{
  "routed_scale": 1.5,
  "balance_loss": 0.018,
  "lr_router": 0.000794,
  "head_dim": 128,
  "vocab_size": 17615,
  "init_std_qkv": 0.0249,
  "init_std_o": 0.00454,
  "beta1": 0.95,
  "schedule": "wsd",
  "decay_fraction": 0.566,
  "final_lr_fraction": 0.1,
  "doc_mask": false,
  "steps": 3168
}
Below are experts of layer 5 (counted from 0) of a mixture-of-experts language model. Rows are named gate (a neuron's input weights, with its number), up (a neuron's input weights, with its number) and show model dimensions 0-255. Each number is 50 + 10 x the weight over its row's rms, rounded and kept within 0 to 99.
Before each expert's rows: a language model's description of what the expert responds to. This comes from a sample of Wikipedia text that the model never trained on.

# expert 6
What it handles: Table cells, pronouns
gate0:61 63 49 55 31 44 59 56 36 58 54 43 50 46 29 52 68 43 41 57 46 55 13 64 29 44 62 48 58 60 48 58 56 44 56 66 56 54 40 52 57 56 38 58 52 36 51 51 50 45 39 49 45 45 36 51 40 46 32 61 60 51 33 46 45 62 59 39 38 48 48 54 27 51 51 48 53 60 46 50 59 62 47 61 32 54 62 52 45 55 42 31 56 49 58 60 57 47 28 60 37 50 34 68 56 52 51 52 45 50 59 52 31 54 56 56 42 39 39 48 60 64 51 41 44 64 48 77 50 54 51 55 46 43 54 71 38 58 62 49 59 50 29 42 43 55 61 52 59 49 25 42 58 34 48 47 58 49 61 40 41 45 51 55 61 53 60 60 51 66 44 32 44 25 60 48 60 58 50 44 59 57 35 59 51 54 55 52 46 48 41 58 53 38 70 41 61 40 52 41 65 41 64 58 44 49 46 45 44 50 54 58 55 53 57 39 47 46 33 46 47 49 55 67 68 54 44 57 43 47 58 42 59 45 79 59 43 56 51 47 76 54 29 45 49 44 34 45 55 58 47 54 65 39 54 64
up0:56 49 62 49 50 51 38 43 63 49 38 57 50 60 41 34 49 59 59 43 47 25 57 53 51 56 39 56 34 26 54 50 47 34 60 27 47 39 56 59 51 50 59 43 48 68 35 56 38 52 62 57 29 40 61 43 50 64 43 47 48 64 39 54 72 38 46 41 66 51 60 46 69 56 42 52 42 43 36 45 62 42 35 47 53 52 26 46 62 50 59 74 52 58 58 41 57 39 74 41 46 45 60 40 47 41 46 37 59 44 53 47 74 65 40 45 49 66 61 45 52 53 46 44 58 50 45 36 54 47 41 58 50 67 49 32 52 40 67 62 59 65 63 58 37 57 45 50 50 49 69 58 62 85 36 50 51 43 68 55 37 55 38 41 63 56 43 49 47 36 54 59 58 51 27 52 57 66 55 54 51 44 44 52 42 51 59 31 44 59 47 37 44 56 22 58 57 50 51 45 48 52 44 55 45 52 61 49 57 39 67 59 45 58 55 59 51 61 61 62 52 54 53 38 53 45 52 47 60 55 48 44 45 59 49 30 59 45 45 49 44 39 47 50 33 60 45 51 56 45 59 46 53 54 30 47
gate1:56 46 42 54 68 48 28 56 46 49 62 51 28 41 62 62 72 32 42 35 63 64 45 66 59 55 52 61 57 50 54 52 48 63 40 60 46 57 47 36 37 43 43 58 49 70 61 58 47 49 57 54 58 47 48 45 48 61 47 47 47 56 49 58 37 60 55 57 30 25 41 42 55 34 29 40 38 53 39 58 36 47 56 71 53 48 55 36 42 49 38 39 45 52 48 59 66 51 45 63 47 41 55 72 64 45 32 44 49 47 59 46 28 44 52 66 63 37 37 55 34 49 54 59 53 60 67 69 58 48 40 42 34 53 64 48 59 54 52 58 50 40 51 48 43 57 60 40 50 58 40 26 41 58 45 48 61 35 63 50 53 49 62 56 50 55 37 35 45 51 43 50 61 30 57 70 46 39 46 57 53 51 48 59 44 37 45 59 43 73 38 46 62 44 54 61 42 50 52 58 44 49 59 59 47 44 60 55 54 72 55 37 73 50 40 53 40 36 51 31 57 34 60 62 51 45 51 59 55 61 53 50 51 60 55 52 42 47 42 49 35 51 59 62 31 46 59 52 52 69 38 55 43 37 45 60
up1:48 27 47 51 47 52 40 64 61 39 41 76 49 47 62 50 36 52 49 59 57 64 42 41 28 62 55 52 53 46 55 37 49 37 38 51 50 43 51 60 67 34 52 52 50 51 54 46 37 51 45 46 54 48 56 55 56 66 39 56 47 48 59 53 54 55 42 41 52 60 54 46 54 58 45 52 28 64 41 76 44 40 44 35 57 44 46 43 38 49 36 53 57 55 32 80 46 54 14 48 45 62 43 46 51 55 66 50 51 56 33 42 59 48 42 60 48 68 78 44 67 48 47 50 45 61 50 49 54 47 45 56 71 40 60 41 51 46 50 59 61 52 61 54 37 55 52 40 47 49 48 50 65 49 54 51 47 51 63 43 44 63 55 68 37 50 61 47 70 43 48 43 44 66 58 51 36 68 27 47 38 48 54 48 49 43 46 50 53 53 59 53 46 40 55 43 25 51 66 36 47 62 56 21 47 53 59 49 73 43 50 35 32 43 69 46 30 45 51 39 46 49 61 52 48 45 46 49 58 33 31 63 60 53 51 52 67 52 60 49 45 53 62 58 42 44 39 59 49 44 54 34 53 40 48 42
gate2:60 19 54 66 42 59 58 51 49 67 40 46 49 46 32 62 42 47 53 48 43 52 48 52 45 40 54 42 69 39 37 58 52 58 54 52 46 60 36 50 46 40 49 47 48 51 36 39 53 35 33 49 59 48 44 56 47 58 48 37 66 48 58 45 56 52 61 62 47 28 46 38 39 59 50 54 60 57 63 62 49 55 54 54 54 46 54 43 48 34 63 52 51 58 50 74 51 51 60 45 54 55 57 50 41 60 39 48 53 45 49 62 61 48 53 51 46 67 59 54 43 63 47 53 36 68 63 58 35 33 43 46 42 57 47 67 59 52 46 46 48 33 50 47 50 54 57 68 44 50 44 48 30 45 41 38 53 53 54 52 35 58 35 57 35 40 32 61 61 46 47 33 42 31 65 50 48 62 50 46 57 47 68 29 44 81 39 42 59 52 49 48 85 49 38 28 36 45 24 54 41 66 48 38 59 62 41 44 55 50 52 56 42 48 36 64 70 41 46 51 67 39 64 59 49 60 35 55 62 54 48 52 51 44 58 61 45 62 56 56 64 37 50 53 57 41 44 64 46 51 45 62 64 45 52 58
up2:57 46 67 45 47 63 55 54 44 66 45 58 63 54 34 57 56 52 65 52 60 43 49 46 42 31 45 33 51 52 45 51 65 68 44 64 54 61 47 54 52 62 46 44 60 46 50 57 42 49 50 48 55 49 60 42 42 35 54 42 63 36 58 24 55 51 45 48 57 47 35 51 55 65 50 52 62 52 67 54 35 53 65 40 47 65 59 48 46 69 49 58 49 55 43 53 57 71 68 43 47 53 44 55 47 47 44 40 48 60 68 46 51 34 63 48 67 60 73 42 35 50 72 52 42 60 59 48 27 37 48 49 55 42 45 56 67 56 38 51 42 40 46 33 38 41 52 62 41 50 62 65 39 35 47 37 50 56 46 45 43 46 72 48 44 64 39 63 51 40 40 31 58 46 58 46 41 65 55 73 44 47 45 57 53 51 52 57 65 44 51 65 52 42 55 28 34 40 35 53 36 53 47 64 56 55 45 51 54 62 39 60 48 61 35 58 55 38 43 57 64 48 58 42 51 45 53 43 67 60 50 42 37 46 52 70 57 63 44 48 62 35 55 35 50 29 52 76 55 61 51 45 46 57 52 75
gate3:55 34 41 55 54 51 64 58 36 41 51 48 50 53 39 38 53 53 42 68 59 56 57 47 46 47 41 46 58 60 54 50 53 62 57 47 72 67 34 50 60 60 42 58 32 41 66 50 52 52 31 44 66 28 50 53 57 49 37 58 28 44 67 50 60 46 49 45 42 54 53 29 43 36 68 70 41 30 52 42 45 41 52 53 71 57 55 55 53 54 55 36 36 61 52 63 43 55 56 42 47 61 31 37 55 37 31 66 41 58 47 66 40 62 53 53 67 58 31 59 32 59 50 58 43 62 51 39 49 51 44 38 63 50 45 74 35 50 59 32 51 66 66 29 68 47 47 65 50 52 53 56 59 47 56 46 52 52 53 51 58 66 38 45 41 49 56 53 63 43 53 45 48 42 73 33 47 42 60 58 50 50 46 54 56 48 39 55 82 44 54 50 60 53 39 46 29 46 38 41 46 46 54 53 50 42 45 53 48 47 55 49 42 35 49 38 43 41 32 53 67 45 57 36 64 44 50 52 44 52 45 44 50 55 58 51 57 62 54 68 63 57 55 71 58 42 51 47 59 47 45 39 58 54 36 49
up3:48 56 42 51 41 38 55 42 59 48 52 43 47 62 40 53 50 65 46 44 51 59 47 50 46 49 59 45 56 58 39 48 49 63 28 34 59 43 46 40 50 58 43 54 36 52 59 55 48 58 49 46 50 43 50 63 37 42 34 55 55 57 41 58 71 41 57 51 53 51 49 19 45 53 65 55 65 38 45 38 19 49 61 41 54 41 64 42 42 48 54 30 45 43 41 54 43 32 57 45 25 43 83 58 34 44 42 67 35 44 52 43 39 50 57 29 63 55 41 43 59 62 27 61 33 56 47 57 68 68 52 49 43 49 47 50 43 37 54 24 55 60 64 54 44 31 43 49 43 45 41 56 49 62 56 48 56 45 66 41 35 64 41 50 38 57 51 51 44 44 47 43 38 42 40 56 45 46 75 50 53 48 67 42 43 40 50 33 54 58 56 40 59 57 35 53 43 63 45 48 52 51 47 34 38 38 49 46 42 58 63 59 49 59 38 66 42 42 52 34 58 42 54 64 69 63 55 70 54 53 49 42 59 38 61 55 67 53 57 58 69 50 47 57 50 50 60 41 47 54 53 63 52 44 64 46
gate4:51 46 40 46 63 57 33 27 41 46 44 44 39 37 46 44 69 48 56 40 54 43 46 39 52 81 35 47 41 60 72 48 48 42 54 61 56 47 53 50 52 52 59 54 43 61 57 39 45 51 55 57 64 69 52 45 54 68 46 53 49 29 66 48 44 38 50 54 47 33 54 44 29 64 40 44 31 41 45 47 46 62 48 51 50 45 40 27 29 48 51 49 46 47 66 47 42 78 41 58 42 54 53 16 64 39 60 59 47 57 45 48 35 39 44 55 50 60 45 56 42 53 53 41 50 51 39 54 50 51 51 47 63 38 54 45 55 49 47 55 34 52 65 41 37 45 51 55 63 36 42 47 46 74 41 34 41 52 47 43 47 61 52 55 55 42 47 61 50 72 56 44 45 59 77 51 38 57 45 53 55 59 64 62 62 26 53 55 65 63 48 55 50 43 44 47 38 43 64 58 32 62 46 47 54 52 51 54 52 57 32 41 65 32 47 57 57 26 60 61 36 46 44 55 44 42 63 53 57 36 60 68 43 52 61 52 53 34 47 44 56 58 38 54 42 42 41 44 58 61 50 55 61 45 56 41
up4:49 33 60 55 60 44 44 44 65 50 56 37 41 42 41 40 51 40 42 42 57 49 63 55 38 58 69 45 40 43 52 56 55 69 47 54 41 53 46 36 53 58 55 36 50 45 54 27 45 50 65 60 56 54 42 55 41 47 54 83 44 49 64 52 65 49 41 48 56 64 39 56 47 45 70 53 46 74 33 64 47 69 54 37 48 60 67 61 50 48 43 44 35 56 43 57 60 54 57 55 55 63 58 54 42 31 60 52 39 41 47 58 38 45 43 54 33 41 45 39 36 56 62 66 51 45 47 60 58 56 58 50 47 41 52 62 47 55 50 35 51 69 56 40 55 78 50 71 58 43 59 53 40 42 60 44 57 51 44 57 50 52 55 47 64 53 52 41 43 40 44 51 48 62 39 63 51 20 51 72 56 57 64 47 59 61 53 24 60 53 50 54 54 71 33 41 51 43 46 51 41 40 62 45 76 40 48 51 47 44 53 52 45 40 54 49 68 46 42 67 62 56 48 37 36 48 61 67 41 48 68 52 60 61 58 49 42 69 61 65 45 54 50 51 45 36 47 46 51 39 63 40 59 47 43 37
gate5:44 43 58 66 53 42 36 63 41 58 46 45 58 51 39 34 59 61 80 42 47 42 46 47 43 49 34 38 64 38 59 42 57 59 49 33 36 52 43 45 65 60 54 56 39 50 44 62 37 42 35 52 54 46 52 32 44 52 42 50 47 57 71 45 50 57 60 54 44 59 39 46 44 49 61 59 55 38 66 51 47 53 51 48 52 64 51 46 49 64 49 36 41 61 68 62 71 50 55 61 51 55 48 61 36 60 34 25 47 49 63 39 61 44 40 60 50 47 51 56 63 58 67 55 53 51 57 48 47 55 41 61 58 43 53 44 41 59 42 44 56 42 45 39 64 55 27 41 72 32 59 47 55 30 38 40 52 52 32 53 53 67 49 68 54 69 45 58 21 52 54 36 55 47 42 53 39 46 55 64 49 33 68 56 45 51 33 45 44 55 54 37 47 51 47 47 59 42 38 65 37 42 51 60 54 39 50 35 50 48 54 40 60 60 40 41 53 69 51 53 53 53 41 44 36 53 28 52 68 37 61 50 50 45 73 56 55 57 48 58 59 44 33 33 51 46 38 43 67 49 59 63 66 51 38 56
up5:63 60 42 38 54 50 69 23 66 43 41 46 55 59 50 62 48 49 45 54 46 51 43 57 51 44 54 69 44 52 51 47 45 50 36 48 52 39 69 46 31 51 41 54 55 49 42 54 46 56 37 53 50 48 40 57 54 48 59 67 54 60 36 72 51 44 40 59 72 44 49 58 50 56 56 36 36 52 49 58 48 44 64 53 54 66 48 57 45 54 54 65 49 49 39 53 30 40 41 38 50 38 64 25 61 54 75 73 55 50 40 60 45 62 49 55 41 60 52 45 36 31 30 46 44 51 49 36 64 52 44 58 48 38 36 48 59 40 54 47 50 62 72 50 51 51 66 64 52 55 36 55 43 53 57 46 49 46 68 55 57 29 53 54 47 38 44 51 62 46 48 57 45 46 46 43 57 49 21 56 49 69 40 43 39 63 33 34 50 47 59 62 44 45 41 49 45 58 69 42 63 54 53 47 37 63 53 60 55 34 45 61 38 42 49 59 56 45 26 43 54 41 49 58 61 35 84 46 47 65 46 44 51 39 36 45 56 61 48 43 47 29 57 56 40 66 52 62 45 57 38 42 55 49 60 48